Below are experts of layer 2 (counted from 0) of a mixture-of-experts language model. Rows are named router (the router's row for the expert), down (a neuron's output weights, with its number) and show model dimensions 0-63. Each number is 500 + 25 x the weight over its row's rms, rounded and kept within 0 to 999. Numbers have three digits each.
Before each expert's rows: a language model's description of what the expert responds to; "comes before" lists some tokens at least twice as common just after its tokens as in all text. This comes from a sample of Wikipedia text that the model never trained on. Tokens count by the router's weight.

# expert 1
Digits and adverb endings. Single digits in numbers, times and percentages, closing brackets, and adverb endings like -ously, -ly, also, actually, nonetheless.
comes before: " |", "–", " |\n", ".", ";", "%"
router:489542536480516540473472488495510493483479502522453532478501469487466469492444516451554486495517502436510498495528484480529507476473500514475531495484506479467517473440506522450516493505553470
down0:532503509505472514459506535520485494464537476508533515489531486543486485511501494502512452458507479513467528529498464499561433509481498517512461534473476521484528521523496491478514471487477485
down1:531490492497525531490498528501489491487469493505483467490516535490497468510514498492487508508494511557484521516497489508482512509538533495442494497513533498472445553505520472486502495477472487
down2:497513465487558480518476468509419465501494523519477482482487494465444474555529486506490457496505476528512506476525516558488509514478517505521503456524510471509531465457538469467473510482470517
down3:532546521513493507544516462484487505511505508583493471495522487485440493547493482525487512521488486510532461535506513558561484476495534554490509515442553460552491484501507474528482491494527486
down4:493467500525524490496486534477484482491522503515491489470519484458513469501483528490513482470468482507558563524503497540482518482531522514489451537493538552487520501499500489508486550499551512
down5:500452517497491537516468527499498479504491466487537531505484529501499509538469482487439523534508528496518520485531527494550545495477490485534547517480481509513495481518511496482494487504553504
down6:531474512520496438500506507516558492494515516461522499482514461497494497502502524523461447474513489525508479515512485526508516476550508452513489515479535491457483517473521443511441513499516445
down7:500544522484503498486525502485476493489527536480462496496487494494498496466514476457483513526504504470524535501515554491522457497545523513475531510508485530475482488558537491538475472485497483
down8:528467521474484486543486492504493531462476492446515483496487486480522535498549518501543508470507478454470472487494477478504469513493542504501497481505490450501551466489527481533471531513495474
down9:500499518490485534471513531502531473530496473485512458507577481511473522515484502502505466518494534458561505526535478510482483463479513513521478512487489488507498475485509512512492471526520495
down10:498490527493490470473493476530490476570489502511530490462461479486457468550465453501524489533544480558483473491502509488485478465499476484486550495509499515503437474462506499495513508505483518
down11:531472513548494483467524461533441455472525515488478486485494496481469495471516509521529491467497491527518530521500479475490474491498477521522520484530501534493473479461548486486514466500528455

# expert 29
Numeric table pipes. Pipe separators between numbers in stats tables, numbers like 10, and place or era words like World, West, Late, years.
comes before: " ", " —", " −", " +", " \"", " ."
router:512511536494514500466449474538464489481494495515463544462479518513472513497465484524485542512520507510529463534533484445471492503536502491488511490488488515528498504511524517479516493502521491
down0:514500536553487475489492461501588461479545519442514458527532507527493490521504491458508480495503563514523446495477504526529558500480502487516479508529525499495519487512515473458480478488498474
down1:525497493475498511513529485450509499506482513499475483508488510506548500500497515486533503491492502460448476500493500469530484517476439495536497481492547465503539536469497562510545512521519506
down2:504497528484542544505456467513476478485499513491518506523512455515492490504496498536462516504481523483502481504517514478482499522487497490459538509557479453502513522495521501496478480429524490
down3:522478502457513511512465512505506461441486505501436501450478504504483461516513569481516522513506476525495514503488493472509524483457488516507476498504504534516529462505502504536491488483503505
down4:482486489445484526498462519503540500506516506511512475440515509475511506518484484537503524513503498481551490440477496494538505500499472550489444519454491495487462490495493490516476508452506479
down5:530504468459516485547487495456493480466527478551497487490491524474474435530490482469501522518549513486483487476499469504528521460540484516521499480468502526550550499491522469508507479505483545
down6:462504486542489476474507514502503527537440489487518517525478499504505497535525494538456489454506509515484505516493529511510505500551527529470506521508499485466470482498459475466456533519474528
down7:478482473509498537544488489516501468476490495547515534487526501473479531459484542499475474528475514475486490509514534498515466507531503511530465495497493505502477513524501482529575515488443484
down8:440511539556473471521530478481483547493506508521479531483537492504478496516511521440532497498485473513482488508485489459507489469480587516489538520472502486470460500476478533518540490484495485
down9:474499487537499493516520481497483528512491514480501525507482521503513447470518494510518499511463531502517546439475474498506455463515564472501494497551484486499494526456510487496519503475494499
down10:533517475506526475533525483478514458509483518504465505561501512509493482490456466506514493498482529538472507517494495476460487505511456490527467476489501493489483492476507506462514505515493515
down11:516442493513505469499502513482514433501525489493513490452523481530531514518500494487523538473524474511510525509530533518501492467505518529510493472458499477486492507499529488513479517517456516

# expert 23
Spaces before numbers. Bare space tokens before numbers in tables and text, and capital letters starting names or words, such as O, Ho, S, N.
comes before: "20", "19", "1", "2", "3", "18"
router:493486518493496544538463501504510488503505491517503513498475487538480497507446479485510528522529501504511549475483479452501512473488499494501483489500487493503445438488501509502551476530477514
down0:485494526516505540512510530516507497471476514466493528475504485460483499490502502515499491467481478487459484519491501510492504464500479460488480458499490437517462530454518524447527510537519511
down1:525471501483503508502489518476471480471511512459488462467538489515517561563534536460514503458535506487490499466491483485481487486467477503501507507541513502501489522463497487527463503540496487
down2:513510488451528501460470503458526494503465488477495498546529528462531488551508444550518507487447459424514532510478491463516505484484497488485515480459492502477467521495514480509489478514544511
down3:536479492454495477527503485487486480511465539505492494511481482559479534520490495525522501496476493446515503479472511480430477523500493462494468495501527520495509489468492544480467510498505494
down4:496519487494519474516478469492506508493511530450502520498554503519521475477480510531528435500504512519495503507479480509516497485449540478481516492510479474497495490511489517489463513500550561
down5:520486504517491534478518529495490464532500560477493509525495483486548541462551462490537492492497498478491532504529485548491506534481445507503520481520535516509480544494563503450494509519505480
down6:532500525480499484522531523530523545502542545485490519544460501507488517535511517482503517498478490492494515535547482471504504498508482475474507553503487427486498489504478499526551523498498456
down7:460491475509520501475501459494528507518474521471500563512494458508514553545498480496490503514498461474473500467450528497506524476506451489529482499526486502555513525442500506485497520518453485
down8:483476555492528501520469505493491498482512517458501506465477472506516542545519493485533485476510512488479486476465508531535503480521464467482504458527514514494464485554538495497470486497494530
down9:487485491497463443511487490515479527487441545461433457451533522456505470526495491468482473489514486508508464514456471496512473477511469521495505476491542502519506494467508508492477489487548476
down10:527523498499479471530523491502486492505479541469452500536475510491523507518498483488524478494467515496522495477497512518533442488495509535507515489522525502530543512515495482555504542469482439
down11:507466498476544528510511473533522512519514533456543544452504503498521524501492470498499521505530481537511517509442502519518518483451477475475485508528491492485512536553567448493500461534505467

# expert 12
Head nouns and table pipes. Nouns after the, a or 's naming institutions or works, such as film, station, election, College, plus table cell pipes.
comes before: " of", " in", " for", " to", ".\n\n", " \""
router:496521564493486513509467481535491499467526509569488524467502471501493510472491501439505500518518516492559492507482472502516449519513480519481490487500549510497548483548482505483545467498474461
down0:507501502461509507527524466475545504473486516461528464493494465495539469511512509463534508479522495496528473487501522526500502487497488499478483498517528429490511498436524504524525518472497532
down1:529509507516548495458531473472521456496546534513488494536476554465477527493505479541520517533525483515529509479518509507517485519525512484466547511484461514497500494525469469493513504445478478
down2:483521480448504540492480528560498491479516533480492497518490474508508527481503484436497468475460540532528414506491457480523488509476509490503514536537531525518514499516506498467503480493496529
down3:512517460485485513490480480455499546480535526473526490522476516465528460492519504501526506514457470500542490519524532515509489523462473492487509452503571470499526527510489504537565509486517495
down4:539493514495517522481473469482507465518464478468520549507544538497477529505459499528498498453503509531471487502462535516520487495521537501510504525504493498474534504467467477513528463516527536
down5:497503477484482453500474519542503465462507511477530523504478514482536532510491537480482504511508422513509491520510507511494490490484444511543492540478524524473555488493497497510475496435472481
down6:502541497543503495497505510476486508505480498461495528503474527496503480474485510475541490518494541460523499459495500525515500479509474515496509510530523527501522464466549502468466568518484479
down7:466496489552528517515454508511471539538494484469507500473444496495536505494481478495509462544518582497495518474519497507464513500503501537516504465516476469471521510437534503488475538498510487
down8:535529510492498512509459496501496510487498484505538487504511514510488521493496484506507511556498481521500502492502456500529500499501494479450539529487513501466501483470519518502522472519524512
down9:469502469466498513515542503518472511517529503474536489514496516514520507487527465519532513461498471502484502502495508519503500491536487467485507496439462547519484548481491486491500479492487467
down10:498491493508541532482503478517529529503489462536461517516510528473516486540462488481515504523534520484495493515508523539519495489493471553462480474552467464482476484500500515499462492565512512
down11:477522494488494455448528495565456473509501542490511524528514508462486492469536505495485470502495497484482465489501499500525506528532497517492494533520478510492523528447524462473485484467454502

# expert 4
Prepositions after nouns/verbs. Prepositions such as of, for, by, from, at, into, mostly after nouns or verbs like part of, suitable for, take part in.
comes before: " the", "|", " a", " his", "The", " its"
router:512511546525515528483436512483492478432494485487478543477517528558501510489460495510482500514497472464533473505518493459515475471556502460495472510488480526451504506503519509520508532526499475
down0:508508509490465479509497517492535470495522507516564474485501447483468494453465521506529505460522489516515507475501532489519487542471497458491469444486592443427514497478493517494498488531510481
down1:507507466543436512550527489501523533514496496496543502515504494504484474544542494504512493485478460504526507474527499483506533512434489505497481493479455492531521487507498520478495491525483501
down2:500552508495510519523487554526502511522495498463488486518516482497526510490529529482523480462491478497527523498567476502479499554512487565482482507468527538479482458524515517467490506486497469
down3:528509508463500506500495520470524521510476483527531521473514517489500549484481525503498525512483518474525468477474523504555474508514553470514508487523510487471515540456498517534516510519496498
down4:500480493523474536521440501490504528539500465452496486519489479429522481484529487509511495520534503477497481487501484490489478510499504520500465490515488552514505493499480464472498525538500503
down5:503507517501482503501528489469543481489503463483488492460496446511493481476511503485482506439463500512516507494501528480441508518487531514485512511498504523482515521577499499469537522520492493
down6:442543494455570517505538529464505515512528517494499495488522494511474492503496534495535539464491486506475518508450478466501504531518524458510507495502495503466478472469501501550510485523459562
down7:509525453470484483495533492448474467485488525526506517449549481484470521478518476511531494507508506506527518515495488494511447512515525498519495472466475480502515491515445515488525537498548534
down8:507501462458515472474512480532478523485541487497513451460513481466449431510510556457507510520461531491553464492536492496522544509476547476489510522484527462520492495537496480534493529521496515
down9:476488534497501502498496525521491539499485531518515536465486490513483477529506500512482496525508446506481512497567466509500483505524494472449523495479482475507515502530566478526501521520474471
down10:536504476499514503479493524521532470468496514478478534489489511523504476469472496522485458553479500513489450464527506479508470487468496473451489524561454527526513494500522551499491528508491547
down11:490469516490494462481509505496479530521510502485477514505503472493490512511547517514430528513515473500489483518476474499532503490498477548464491485527480505499534485525505464505535517507536512

# expert 24
Century digits, wh-words. Year prefix 19, single digits in numbers and tables, quote marks, and relative or question words such as that, which, What.
comes before: " |", ".", "–", "%", " |\n", " he"
router:496498516494487545475476485496496476510496499489501485495506503499449525509477539474510485512494503497504507498479485484523495493491491484507510505496463549486512477523462516508543515498470461
down0:534491482536502522480476486527489470479542505479463532453471444483474517521502499493541555489504522421518510471481505478519499460522554500478511496500516469497459491437499488509504469492466530
down1:511519517510457463531477509457485563547484519504541487488518512487509532479504510503504528486495505512481452523500513468497523505459491498427519490478527519521523545481455491504511517491507472
down2:481503497503538484472503475465516493484507514478505451488490498496479501554508497489499550454502503472562540524540515494486508513532551538516498515509489497488459569492468510490510561497525527
down3:533526507541561496543452463498525518512465500519504494486455544560508532509524483498501490527486504479490502457509513523471476492479545491510467484520481496511491502461465470501514522517509498
down4:537465483480489503445495541533512520434503501481483506486502501530488542512445492498492506471475517470501516502501479484490523479458518495514493507538516520556510511439485487499510512486513485
down5:522515497531513513571503482479461498502492499536519486486457507523518545502544469496504468513458511492472496450521483481506480490472502503518503494551506465462467493480533492506519474488519516
down6:465459511555468513457488497538494534506507461528484511518510535470482518478535536512502455541517491525534503500488517490514521510505490470504469571535511487475488497537485506480467480494476549
down7:512477517484466532521518520491499483489481542501493462471474504509476492452540552524481474458478516533514474533507534527502489501489556506498516451507487501503502491450512504459524532490516487
down8:490474510485498504497528463472455513520470503470550524560518547480512511489518500452498449482523529498493490497559479502488470504497502454480515455487499505543458522516491509455542481482508521
down9:501483489487507499508509473486463506519491482488528496523493555494498515460456479501492444484478475510485541534474487499486460494519485536483481484513495508478516468510490507532501540504530505
down10:466525516478460528479474489518492490544478544526480465522530504533512496487492495539548522515523498501478504503561462486503487494509512537498525533499487508503541528523496454533474501479505493
down11:494446509480514532514467539473502543505469493542494461515538528484513460497478494488479535513528493505535469461513464566519548504533497506499485500477527494483495506502505496505514510476548468

# expert 18
Prepositions. Prepositions introducing places, times or titles, mostly in, on, of, over, under, along, between, often after located, born, released.
comes before: " the", " ", " a", " his", " its", "="
router:487478520490491502437457480497522472461517495500471535448477487538467500506455465535495489516491538509521519502493525466510483452472487498488467483450506502505515456519466487507511456472528473
down0:474497488456474496474521501515518506454445497501482519487525485494490551508527454496495499511525525535525518497493488520500472489454537497495523475501456525487470525491493497486476464506522491
down1:512471508441498514483516482494503476509511478531493524471444489444459477524488509559524516542526511544503489461513458505497502493521522510484549509479479514520536501487507452488499511537487476
down2:510496496505505474506488458484480506460502482473516525477521479500451514502503525511506469496483506481504476498490520529503486528527504465505529490482470495467502530472535526513496437499488479
down3:495447483540500527472481470482474481494507506529498507514524456511525478512519484476520563506527523502488537466463508508500532503496515522493495465515473522497525499479488446461538546512509486
down4:487524494539500499483554488490484527499546523492479482522532454548502488516509485526530546524463504520516465476499486479467540512466526504518485514518499460457437497471470488509511504502490570
down5:488489455487489509485528481478483522527500520453504474456464494503503528472468486512530505501461516483491518520517478500511494458538533497506472487480506492501517484489547471481454505523516513
down6:489509542497495462480529530478479492452477512535541525507461491530518456465487509477487487556496459517496458515518506508516511517533472492505514513491453560450498487484449453483513497521495491
down7:506452511485437540532464497498488508502520461490528480524426489538516490522485476527496491534537525457467498522524494521533539461461536495510518510527510515496515512522495489546501450497513486
down8:489476529540539449485482451480469495466539493500526474482544521501519512476515505468510502499533506526490522468495499473499500481493497484496539473510532478493506508518517489531522471483518483
down9:506531518507522506463507537483460473467511464529505500495501500503498492523534514512506502465499560501498502526520488534517533516494487483463518535487416497518508504502496488533506513539451539
down10:496477477505515528484520508509481507518467483484480501492465473483473499573482551473519491517481508468488495482539521497527466540546520457473530483481464493465540495518502502511520496475510473
down11:488483502479509506458488545489476522478463488495491512442490478509506513477441519502514477477500438542507501467532538465496465484478511505484501513499478501543490519517550519491490504521522514

# expert 3
Word-final pieces, year digits. Last pieces of foreign or split names and two-digit year endings after 19/20, such as Gip-uz-koa, 19-01; also career, that.
comes before: " |", ",", "\n", "–", " (", ";"
router:466526511472518559469425479533490535465519505511472499537510506504507516529477524438515492544546460523551488517514493532492505505518535496454497488540519536467499480482455502481522486516515511
down0:504532485540508485591493520529547500502518541476504536462496468477496505498482501489543506502530485530490501476475527489446522508525466505503492495559490519491514467495514475490466542518515491
down1:524411483521456499469517512539511499480495518458484475489502491511473452501492512549518519510518492466480499476515504502487502489524521524480481517499498509468492458493479541534497468522475517
down2:517511462497517460511557539509527517477517508481492506512520496480540519503508530478504500523491514444524545498518476478483500461549505504480511513504529470511467503476475510532484519492513459
down3:508471500511524497451526535446515496475454492498478465501480531485552519483516482506526535503460529521470472497459494488517520515534502494471499499498502489532493480516506503514503514487475476
down4:524479502562461517446508499499521505488481518465477482512490527491472463477500520447484489509524493474423495478545496495474516514509521493513528447523503515499523490468460531499528517480524500
down5:473496428452501493415506493485425504538495532528503469461508481484458528475524510557477475483515517487502485493503491501488504457484499517485532489490502521472505482519502539496507543422512512
down6:501518517497505540477494509504485492512496501499546467530524522533535492534498505520519454512498546491514486496516539475528494467535545516515513521534483511480481464520478575497502474489491544
down7:481494499512496506483475490456506467533472503487507475470509521486527552490491477502517487475482498529510498505494497482499540502490516494545496504515444427474480512464508464506494492461514527
down8:504510522472528466490501518473533493524504513473510493507487491463477460474477467488509503491502479515528509513471492501499479497491524485532531525539523501498481508486495549498514536518535478
down9:457513470509473518518538511494505477516516519515512512499519513487491569494510481529480513524513528514466504500479507465449486509505507510488505488516534502475522480539530516495517518514489507
down10:493465498531496525508487503498549521433487501472512537469544549515553484519502541492484486516455524469499543495488480487517476532470477531515570510517496529516466449506496509518491499492498514
down11:494483499521495437489506518516511493539471503507485479504538422517518508452505523457473499500497517557527484481548487488504468522489507476483495515487502522487497494539542550534513513504472465

# expert 14
Dates, dashes, announcements. List dashes, month names in dates, and reporting words like born, announced, million, received, Votes; also math notation.
comes before: " ", " of", " in", " by", " that", " on"
router:509487534510496507478477475503500502501515493509453484464523479515457533512438547533479494519524505500494489499488503457528506507569475510488507494501478512468499488471459502464540539489510509
down0:550511552493466542480543454530494469505512480487469459491460486542486528476512489499513472515453505453504510481505486528458482519502489521499521485496526506481550490483542438542515522519498456
down1:483514521477474536516519465469522509517508506525493483462505525521523522524532533480527489478474488491515474541520458505513513493488522479491518489511520432497475487459500461510573509478513507
down2:481461485507523481490502501505495503522541513465507518540499511501485434553466472517489496520471529484518547531457479497529458503487489494520498539499516498493494490493486468503526485508500545
down3:471475494460475505533529514499502489502488537511478506499466494485484542476513495484508488487492495511499520538461522512486508473489498534454511486481498522497496533495508526482484453522456505
down4:524511461559507501514503504519526490524513518522490511453489492512484498440504533491521492504464489512544536506476507507475511469495476491519522482508502466467473494441450469486516505516494490
down5:542483498513514463479494500477488511513442500515515516529498470549457499465474504452479502491520498490473526511498494511494542514496485483500495465519502512505525476453515464499515516470485451
down6:516496536524508509465541499486508517484459541522473494462513515483498459498496524496515463450492485542509468497512516461474489513482492543497495486516485514484441494511505488528517490492516519
down7:475517514502483536502475528518507546507504491518507513494468492477538484517483541495514457489559556492478496500521520510488532524484471493501497492507521511527471482490480525507484490495479517
down8:483524483532486520500457440493465544499514501524509490468516513477492515500518522529527522476510518482542485533533489497527504523472520486485459530518480535502513491525476458443528534514524479
down9:468466471504528512512503519488501521442485538540494511526523491506464530548464533480497505506519461509496488498455477527517439567504533483515502510480524492469525491478497483535526509506482457
down10:484495506522483464517498511515528523492477500509538517458449479530525517488447509462484496498510568435508524538494455540481505498478492488508512502508510517490500499497535513509494499497504490
down11:519513430533547541467497495487489502524529513479524555541493476502463504488525486528499542480443516518512476490488503488498489511531511446499476493483482442476495520509516492494540486520510479

# expert 28
Past-tense verbs, table pipes. Auxiliaries was, were, had, would, can after a subject, row-starting table pipes, and middle word pieces in surnames and places.
comes before: " ", " be", " a", " not", " also", " released"
router:502486543498494533496464492496501498520502490534484533464486483525477496497485509499536494523572481526540473518515473508489521519503527529501483464468464525471496488478473518472527500505489496
down0:490543491534528514505486467508508511487462503508493553529496498493516469514548519491444517486510484474503498523461456496544476485524479498478532494448517511534526550536521438539521536487478498
down1:514553515461557542498479497483476485515475519515497471506513508482506521513496557491489502550508466479481487489495507482498507494475479514489481516478530510501517519470512481498518458522533465
down2:520491459493477494474511501558517471501480493500487506499464495493486484520509454430551496509497489507515497511514516487528509512550511468508516512485476545501542528520490513506482489518491570
down3:496496504524520468485493471520551532505550535504510529518506502528516499483547532491487501513476485537495472493485517462503496473513540486473491465500454536502499470501506454443494489512487476
down4:455471520488514453504492483476508511517548504550497510476487528473497481505509506461521531496497490499473494513471506517474522514492557468467523520481491476497515491408535541462515465525553520
down5:449481476518504469504508496530507515523503478529460469475500528443500486503462514469529492515480484478532521472479463510486525523511470488502545493510497464497502473497454488477480500518518513
down6:500462476482554538518478481482519499479548514523504489483485478529534517479475502514520539455519486480501473537518481460481462493462490470477516523520498487518505535466509545519527476449472439
down7:498454509449484522497490469528488515538477498470510503428448483490460519503472508484530462511485492502461453499474487495505495489504523490535534471540502532506523547525482501507476503522518512
down8:483492498507465479509505511544493523526534484440512496501475498546497488509502503524537490435512501496477505502481473509543534489485505487450483495491490470493523475407487554491520454504498543
down9:487525480501504474465517495489476548522474504465497504498490506471491506491494531464516499494514508520495485478553476507500523509511514491434467493501498541499434525563487466505545534517438544
down10:485500509466507508473491459532530446497521437510502523495506504511504511502510511464490503476469526495467498500485515472514504456496530548491475527501532524539522472506480502486452488488495495
down11:448496503530488485487517492456488485463499484556528485529501528447508434525523523445527475474431524483520508478535481483464465501470480521495529496442520523496492482479485489505490491503516522

# expert 5
Conjunctions and list separators. Connectives and separators such as and, as, with, or, colons, semicolons and slashes, often in infobox fields (Capital:, Team / Apps).
comes before: "-", " ", " a", " the", " well", " an"
router:497486522487516561484488489518488488470507471487433532455496499501479529519463525499504499507532480497534486475497462492499468495487514507498523509462453519467534480487529529502522505493496518
down0:539548517495531497520510520503448543488488523499526499494485482523486535477537521525461463499542499482501504556494494542499499488495486531495504494461491511571529503514482503501511439501519505
down1:496501522467523496441522467474492507587489498517558466474475475495505481514512508503496485518510497470555506496508525547525479466467508534505501501503493491477457516530516509529493525562510538
down2:533497501496514512502523487512481490540490530518508506494505491476489490484501537511494501479521540504500469506543511502523504507512555507465527534462506462532496560479475516539508524501487515
down3:510503507481504488488476517567514458505462508539517489524463510531510470466498488473534490560495507482493486494490485478493476478495452509469461512488451555552479471483529513486496532517530530
down4:474498503524478508496513520496523509515511471503529507498467493542502530511463530548531517517496527499493529530456506511530528504491492484523561433493474504497500510466483476504489475496504505
down5:444475497506528523545473482497513483502447471464497517450525574461513518479504490469493458521523500468489475508499516477459459480508543495498426472536467466455526511523498527507504471476521479
down6:518508491550520506494547518510555530497481507517509486491486466522508509475500492534514513501459479543477545492481475492507522533453536488461532504509461509505480491465496460496512490501461473
down7:470483504480484551505478493503483504496529477478482459473475497487511539501489498485498483525453485513460511474545479510483497486500531500549506538466488514476533483467509510488506507469474515
down8:477489530450477483513487524521486494490509467531493471486512540536480482512535489492462471491486464509463492526514482551469507485506475478495481534498460511489471519458494532470499495470488445
down9:467510485533491511442507464479500488496526491513561534483480511434520522485487496495554483531520545459497476478505522489462478453493501511502499480485479529493531466437517530518560473505542506
down10:494475484460466498474499484480485493505492506530537503520524516516503509480486472500410486478489486538502476500467500536530512534492526476491481493479577557501516516505527530488507509484476495
down11:501508507476529513521449520475496520454494513478468471544477530517493478480482516521521491554510480502473486503507487537497530543504509514493527526499497487499465498451507485522488477499533479

# expert 15
Nationality words, year endings. Nationality adjectives opening biographies, such as Indian, Swedish, Japanese, and final two digits of years or percentages, such as 19-93, 49.81.
comes before: " |", "–", "\n", "0", ")", "%"
router:515486478451516559507473500485461498498537482543456523499484550520464526490463532519471510508527468481479500536479508529518487468487540529494486483508497481488487475503528541512532496454539491
down0:458503481521515474583502463486531470519478517490507526517503518499434469557495491527545479498445467505481507520472510487524490517539553469488503511461470477505492524518471495497491482520502516
down1:510524493519523455481500496507497432494491482492493484516495470525550480571465463518489529486499505457469492488471492483514504481516468559501486505496521540489477501541502517491471505512471537
down2:495476518459463498510479525475512520494516481529483459490466502517537509465518497474506518480472456557531472510483523495459490453527464504519543550494553506503489461486487512492521510461551488
down3:509493524507493533510477502481467521501510516484490516488491519498496494492443515496475499517478498481487519527508526478454472505506572484496468491446479501495514498463483486508506496490502535
down4:524498450492497538504477487527512452474507500535510504485496469528506493522493479489485508511521502499486489497528488552493528528491442475473534498476489482508521507522461470558522520485493526
down5:485544505557504523470530494531480463501529446524506510508509474521445481467490463477514462492501545507520504540525462491489474423542467549497476501490490478479516510505526515469502535504519488
down6:519546486518469478477542503512496494500503513540469518507513498524482511506498494427525464480511514489519503521492498503524495512515483526466501485500522538474498542454555484497478498508445515
down7:520507496483544449570495541524486464484484446518489510513477542452508505518494502524514518498505506512475466510472504558546488486522506501511497538503532557472478495478476518509506479514488496
down8:508470499507519482512483481497527509501522525527454479501510508523531521575523513502544494510502533489490495478537508476502539525495492542518526474524501457500522503478491482459484491504511454
down9:505494515521481461496509463463452511467477492484474530489498550476519546508468495466510512492497507545426486500467523535513504470534531489530496469448496466518491490518498455536519543523530493
down10:461482516502496534486519535466451487528535454449508535494469516547525509481501480503505531472482489443523500531519515480479516515513512459492479475523535467493500461510451512554528471541523557
down11:489468482517501476528506504498497494472523460492530503445495496493522502519468490490489486564449523499498479474534512503451480523462549535497492505523474479487562513541509473478507526486483527

# expert 7
Plural noun endings. Plural suffixes on agent and group nouns (-ers, -es, -ans, -ators), words like people, members, players, they, there, and sentence periods.
comes before: ",", " of", " and", ".", " are", " in"
router:546485503505478520503514506482501539511508513518442488500477542502497489530476531475539513493519513487503476541463481482464493490528510522505519448479519510459504483484509550492531494471524482
down0:471471478503456474501515510536543493481472516495556527505507546528495500482442512536490515515521520493451504499499492521512495515529486522490523480507505549469500471495504536485496465491538455
down1:473482468489534474533490499487483492493509510493519514511496499521554535480461516505524480513511480452451516525505458538468483532493474505481502489479496479473481511449493510523526499538487484
down2:472498491502476445495500524552517476490516477500472489495447501489503484534455472505488483503481478494494442475502483548411525497477539494492474498472524530470498516485470513443508502477507485
down3:549489554502530496485505477522492483510496489535524472516488518507498504505503512520463494488486462559499526496475498540534519481501541471519509537507569514512483492498512462545508534527491518
down4:485512495508483500463536533508535512535491532525505501527446475512490484555513495532494520503464474522520471489514517504516512484520513492498516526475497502456471504470483501480507502459466506
down5:446494490491500503504492534487490494504535488492511512513504538530532538469464490487486499503484518441553494506522482508529523516508520512494479546510529505517516490491482518496494531505527461
down6:495501517521484544500497503494518504499489521516492474527538455513480483563505528486512468484469512446521527514529488499505490494485475544530481527514444498504538493509465467494518450519510481
down7:460440539448547499490502446491498434478519502489514500451488418518491526481465502489507494535531488488504495499493462483515459540520504495487490471495457530440494457468481506475482488489485504
down8:461515512484529528476533516479520536511504538497492528465506510553532512487521567506512470491510494497504529446474514510514528484530508498515507510506510448525525534475469497486460519496463512
down9:475493500535517485504482500483480548454521522475468532502461519529537513481505508520518518508504534488491496462495509499518503439512543480506527502500542493505472508495512469499496484448483485
down10:431533528476569485471502499473475515519553483570527500485488491450524469468521482492512510506482517493514525503466525496500532446470489488516513563486479546556552472507454507492502508538518492
down11:481491544514475512492537468528463502500533489443482456469518508542495520476479502475507551526501503487499490511500516471522476493497519507476517555515493491477514534466516498510496495459500555

# expert 22
Line breaks and separators. Line breaks ending table rows or headings, possessive 's, opening quotes and en dashes in date or score ranges, plus had.
comes before: "|", "-", "==", "=", "The", "==="
router:518490540463485552493436505509533474525481486510466526440526486520491506534474532452511495506525526482510500534542514468498495450506485508498490516514509466489483478514467512466504481528542514
down0:514519501526540509524484518465514540469500490491437514532504568462474496496491499479487474474509485503494502544462502504509484495486484501452488522479489516479542488520521489457521489515513478
down1:523511457441525511538494486520507497490464509486469480503498510446505528522487469457503481493468484519502511543520467498493426504509506512464549491501450484505518510492440493502490492481517473
down2:491497518519514457522511487505552510478568498522554481514505503523464479488502526517481488504478501518479539472501458506519530520492472529506477503499514481524505492533524547502502464447514518
down3:491501545505501469511517559500489501471489518485524518483469475516495497472486517463530433541504494487477474545532466488474547496468470474523523535509483482489552500463512501501485492528460441
down4:535505568503459487478500522506529474477461459544538475502518484478501545545535521498493469511521542532494485512523512495568457498449531528487508499512526433462515449521452506460498529469520482
down5:487491510508500495496457501507502512479517524520508533454439485464513526484473523515490464478487534481483516481473503471522536495515493521499473476520474512478466517479531539493516443468490497
down6:516488531492453468460476504474509486506529515470479472512460488508479519578515487492518495497500500480499488526479476507497505512438497502466491518502499539479518518546484472485508495467502527
down7:527489509543506514503488478448477500472480544489482515525498447549498497516482489512529505527482536479525484521490488509465493498494503509508500472477526452490496533480483482466514509497522487
down8:499515494475475528485447481476503469486488500491485489517482474491480544532549510457508454538474510508495531457520523496464496482448501514512553478459490505524513537527526477472530474490483482
down9:492516529524509490476475523476491467481484474463544462566567508479466495466537514506507516475480470482478518517480534501505539569505497502522502517499531490465477531490522500490482501532525499
down10:524493521529527519497502509521562490527460483483477533497468518506499488522483485502506494499501505474523490484502519497500480516500461496504568527538567472511480525523512519458499531491495487
down11:518473513562482478511501436490535519492502516494518501517467463540531493469481500476517485488502508512536490495492494526494503462515468532510494445480528510503522540502501527459481516484535517